Experts of a small language model.
Size: 9 layers, 62.6M parameters.
Training: a variant of Muon for the experts, 870M tokens.
Below are experts of layer 4 (counted from 0) of a mixture-of-experts language model. Rows are named router (the router's row for the expert) and show model dimensions 64-127. Each number is 500 + 40 x the weight over its row's rms, rounded and kept within 0 to 999. Numbers have three digits each.
After each expert's rows: a language model's description of what the expert responds to. This comes from a sample of Wikipedia text that the model never trained on.

# expert 46
router:520508442466527480506579495528513488565521476495498498547483511454548426458519540514541484475430461549505561505465460446461441565466496524512439514464488536529550574525445429537475416530494539
Mid-word pieces like -ng and participles or adverbs after was, is, be, such as danger, into, now, considered, accepted.

# expert 53
router:542556528509425476462486500482555506546436513528495559476433519469473520508463477472484541550545457450483491498441520488540474534518472513490408459459492479529498494520502471468448457525462516
Middle syllables inside non-English place and personal names, especially Indian, African and Asian ones, such as Maha-ras-htra, Sha-og-uan, kar.

# expert 33
router:492544463510483484534533456508458539493497455517463542445541542536473618505400497434459616506507469536479460538439414526478443470434562499479505471531522541499500482508492493430453499450527462
Paragraph breaks before headings or new paragraphs, and opening quotation marks starting quoted speech or titles, plus sentence-initial there.

# expert 36
router:495497416485537477532436469521435535484483475557573484531500477482545555513595528481482432506516513419529483474486495489541477486509524542493489481542438537522466510501529467493486587533477480
Action verbs after a person subject, especially -s or -ed endings in plot summaries, such as puts, kicks, wrote, went, joined.

# expert 0
router:463442522491524546444481552474540534524589484527539589487555476541481485440574446496491478433534521531511491475511513532483476508530523504528483510487544520481620480496509466513525414509486478
Past participles and nouns stating roles, careers or works in biographies, such as known, served, appointed, ordained, published, film.

# expert 45
router:528441567517458410457426507486459512486496493607482453492503515487563524530498553552499505451488504472506485482510534513504546493522506522502534502412455533442462523481486495476556535458474491
Nouns for institutions, schools and office holders in biographies, such as University, College, school, President, head coach, court.

# expert 57
router:470496477532564501469447466513539528525494493580504475486539570435547432566401463485464508503487510519524525477578536470511519424552488465466523533467485422553485477465499481545516516465504478
Colons after infobox field labels such as Editor: or Brand:, n inside names like Eisenhower, and New in New York.

# expert 48
router:498485500487488469488499466500471567486481515512503484476533509483473459502429466463547431513526468526545469464526544528522438492499444480551408528518435479469462503521501486524524526513500501
Pieces in tables and infoboxes, such as t in UniProt, zeros and cell words, and labels like Votes, Majority, Total, United.

# expert 62
router:547439507481502551568486470477598494533447505523461536534486480525557437535511474469406487503496446453428427477542464464566577477457520578461466530465534459502458495531495505526559488471532494
The r, er and similar pieces inside names and place names, often Spanish or Latin, such as Monterrey, Unicorn, Glamorgan, Rosario.

# expert 38
router:524476493494518540519478462498505421536484448545560544531521484510474511551460570528459465433532532502524514472546478490448518504511527479502440509491520493522512432524476525504421539518500474
Middle word pieces like ti, mi, ly (sortied, Rhythmic, Curtis) and discourse words such as instance, example, way, evidence, frequently.

# expert 22
router:524497498506495470603559493502538493498498407576581502486531472442511574496488497527515451541534489530503467474526560496545440519557520472526470448550496408418562454534457585502527489556490463
Final pieces of foreign or uncommon proper names and words, especially Slavic and Nordic, such as -ky, -ć, -v, -ge.

# expert 18
router:511437461451553535504528467482451406519510512470400492510510523523483500492492479460532501463482486538542498494518467459478562506438519543511465461504462543500444493554434577555547558470519514
Syllable pieces inside a word, often consonant plus a, as in ta, na, la, ima, ona, jo, seen in pr-ima-ry, re-jo-in, Ch-ica-go.

# expert 19
router:487464497518489467540475541494496463486509513537461494532485410469501572488586490565490473526559534544536490493488576497478501483437446490539517451483521532494452504515465481463455543481538474
Descriptive adjectives and word pieces modifying a following noun, especially in sports text, e.g. high, long, major, strong, domin-ated, goals-core-r.

# expert 1
router:524524478475523548535493513497468428461526511471456463555504490585556465538437493512473519481536568505496477528496549488499565509509512520524470471455459554479516487494452421549514460478555480
Word-piece fragments inside lowercase words (pl-um, bl-ess, travel-led) plus quantity words and units such as million, billion, mm, meters, increase.

# expert 4
router:493528473480544467444500504480479537535460501508529526475444506491535500497506616454514483482571533535502444486511453466463577421464518448481458472461513459492494509544482542557484559565546451
Line breaks ending table rows or infobox lines before a new pipe or dash, plus rare lowercase word-initial pieces like s, g, sur.

# expert 3
router:443518519486485496538493532645481551551524439491475454483513484503467544468576457573474504500470522470518547478528458510528512505519483469430509478459540535465483548467525449422519409467529488
Articles, possessives and quantifiers opening a noun phrase, usually after a preposition, such as the, a, his, their, several.

# expert 59
router:516494458524455556470473434496487459465476535493580533507482527475467499519510462488507484455469568396536531479550499523476516495514504573475532536504511581444456485499578556541471481486582583
Final vowels of foreign words, closing quotes, and relative pronouns like which, that, who, where, as in Edo, filostrato.

# expert 39
router:475523478514531414477524522527522538528506563460600520531491435489548476579485522562500478478510559536579552512499461457460469498485506407556428457451476494515522546490532475512463581523545408
Word-internal pieces such as ed in Hereditary and w in Growth, and digits after a decimal point, such as 18.7.

# expert 15
router:443448547421519449505544492566510493460539530454581461561410508480492464496520432441518472440499481453434468536490506509486501476483520490445425511483515523503470491473509494527542505532554550
Prepositions and conjunctions linking a clause to what follows, such as for, with, including, when, After, plus past-tense d in had.

# expert 2
router:473490519466528433502565532483571483549547452463477496480467562526509507487484512583524457426426499472456523529488466488426531544490515577533492510539538512534486499496436492527475462580474415
Word pieces after a capital in section headings like S-urname, P-oints, plus common nouns such as year, focus, subject, trust.

# expert 8
router:539600462530527476480504491483483486483523521508498515512543505476470520496499484529455474469498481520544486483538498515472491502489564468482484437542535499473479496481491504533482496504524528
Capital-letter pieces in acronyms and country or league codes in tables (ITA, NAIA, UEFA), plus pieces of Hungarian or Vietnamese names (Cseh).

# expert 54
router:521501487511429485480504517465480470392505520483465538511465502453503460507448443529528502500441544476545530578448479516457527562486521490534500488487459563485542447605523436521592477412511504
Opening pieces of long Latin-derived words after an article, such as comp, exp, dist, constitu, br, as in admin-istrative.

# expert 27
router:475509492552464585538485452477453451520529492513533532520514412505477539486471510466495505453548500498449479460560452559530547528561506483469523560485455489461529503504549536514446551555537499
Periods, dashes and percent signs within numbers and abbreviations, such as decimal points in 57.65%, No. 2, Maj., and score dashes.

# expert 17
router:472433537474501455532585555462434543510490515512471530472489503492540595459473496561505536462478526476510553539459533547555529516549474577520557443528477494484533475525458444494505438441479498
Nouns and suffix pieces about government, society and economy, such as government, rights, military, -ical, -ation, -ment.

# expert 16
router:419470517470525584437456505473542490564567586554486559420529503468428471459431479513519498505478523480528524449533571508479479568569392500475471544505486435506469473553471506480471490527484467
Field names in infoboxes and stat lists, such as Location, Coordinates, Born, Teams, Date of birth, usually followed by a colon.

# expert 47
router:505453527422476584534546537493493480516426546529479519471518540584474473523564508517486506501513511489598485500407533587503490544449566471421521480512452481565584473466595509443570475546469526
Conjunctions and commas joining list items or clauses, such as and, or, but, while, especially the final and in lists.

# expert 51
router:556512489556496475467487507451561543541420529554544541504462550446494463458498429490508465581438515477477476489492466511496529490497505520457453467492446488503467435469475553523553488479453512
Particles and pieces of place and organization names, especially Romance ones, such as de, La, Del, South, River, and table-separator dashes.

# expert 44
router:487461522449516497535506506515513512508548473550480512460519502532540473500584450533493473558427539503505502489477488484488508496604482513510445517508494465522442492490437560466472517467405576
Four-digit years in tables, parentheses and prose (1977, 2008, since 1985), plus small counting numbers in table cells.

# expert 49
router:504514470472504499548477527524459531558507474444520488493479559516462557476439562480492471575472487484499542510502471520511464518534616504526530504446582485522572479485450497529462477544495479
The preposition "under" and capitalized first words or pieces of titles and names, often after a quote mark, e.g. "The Viewing", Be-havior, Under-ground.

# expert 42
router:533488497565444410516528498466445463467456509501492485492466556501578498541500492473593473504490508472478531581526437494480525468437559528493570581555453537525489501496517535536461428514463532
Single capital letters and all-caps pieces starting acronyms, initials or hyphenated names, such as M in Non-Muslim, BA, D, C.

# expert 25
router:513502545492484510476488483466496519478571512459417541473540478521490506512536549507474427519475575496514524491557467503561497549454442438535494614534514475503463579514494511418464506471554513
Periods ending a sentence before a new sentence or paragraph, plus size, age and position adjectives after "the", like largest, right, oldest.

# expert 56
router:415608456517516420555451491484464532468467485477437491538463516535458397434505560530516469493567528514572482552540538481497505481493531510522432478568505543488483556519498494543467484428509515
Inner word pieces with doubled or clustered consonants (gg in pegged, arpeggios, egg; ack, oth), plus standalone A or a.

# expert 60
router:507469516557420528518559532559470500530516535487444481561445485510570461494511450462456513512479492546499483458536538540497593462536501545497459586539437439502498518526510429426471501508487477
Leading parts of numbers, such as 18 or 184 in years, counts, percentages and measurements, mostly in tables and statistics.

# expert 52
router:489481593507436566504459519533524478514484494513436529472491471568435445554540535514398540533450476438486452528513529487539526549436520500457576549514458542515472556479437557456504541453458475
Equals signs opening or closing wiki section headings like ==History==, and paragraph breaks before titles or sections.

# expert 10
router:538528439443452570538547471505541588451454476473457575528546446516425482467481517525507462526488461484477450492555602469478511459522462538533460475492480514451463466504444527504475500497420460
Latin genus and species name fragments and colons in taxonomic lists and taxoboxes, such as -idae, -ensis, Subfamily:, Coleoptera.

# expert 21
router:509413494562549510536425552447550479467482511502475489455515540444521452497513448563547517541475463498537548463493513479437433530479501413488571553519497423524506450534563508509478565484480514
Month names in dates, mostly inside table cells or infoboxes, such as 1 May 1995, plus blank cells, Date headers and other table-cell openers.

# expert 28
router:461469508498481460477437538499429491519534471505502463547533541517412441483451560517549513568491500473492485537451498521563510499508477457532538495461547540478511556484495479522514543465480505
Prepositions right after a noun that link it to a following noun phrase, mostly of, also between, by, from, against.

# expert 13
router:511547502560536604558515472575480448542490477524571489485543528595520505452531437473486533612576461479522511473533534563568417475540531515504521509554550447457474454475486607525500499544527528
Syllable pieces like ka, ta, za, ko and accented vowels inside non-English names, mostly Indian, Slavic or Central Asian, e.g. Bhak-ta, Pak-ka-tha.

# expert 24
router:539515499457550537476507403539459457469454464499456459461502534441456457513509460559531474510446533521541468474461489543547527507545487521532504421499562519494510530494536556483494427462436529
Country and nationality words such as China, Japan, Russian, Croatia, plus inner word pieces like vi in coronavirus and bytes of CJK characters.

# expert 20
router:505467504476492434440516510564496484532528465512484491519496509492462494454500474462470541541498520556497533366482539477500508405473521533501514560511361561496533467476593508524459476504552575
Single digits and number pieces in scores, times and codes (4.40, 8), apostrophes in possessives, and pieces like c, g, ic inside words.

# expert 35
router:508464580528522440483515452573528563512554555454545489456541523443560555461570483422527522480536501534496534545497475487450499511601505462421571514434526409501407521477535554464556425456547510
Given names starting a full name in prose and sports tables, such as John, David, Mike, Steve, plus York.

# expert 63
router:502454453460524598500466452480550450548475524465449493558425451520514486537508512514483455466424561485456514539440500489521500477555487516503527517575503551481538485472517457536513558489532591
Suffix pieces ending a split word, especially ing, ication, ual and ious, as in Rating, Performing, covering, cautious.

# expert 58
router:501576476492577522509491491492523445599446488466430505532531558514491532547520523527438503474498456455481455491585418512467538459512507468482551555546475525583451498480463462434569478517507504
The word as in such as, known as, emerged as, plus than, while, because, named, and word-final y in names.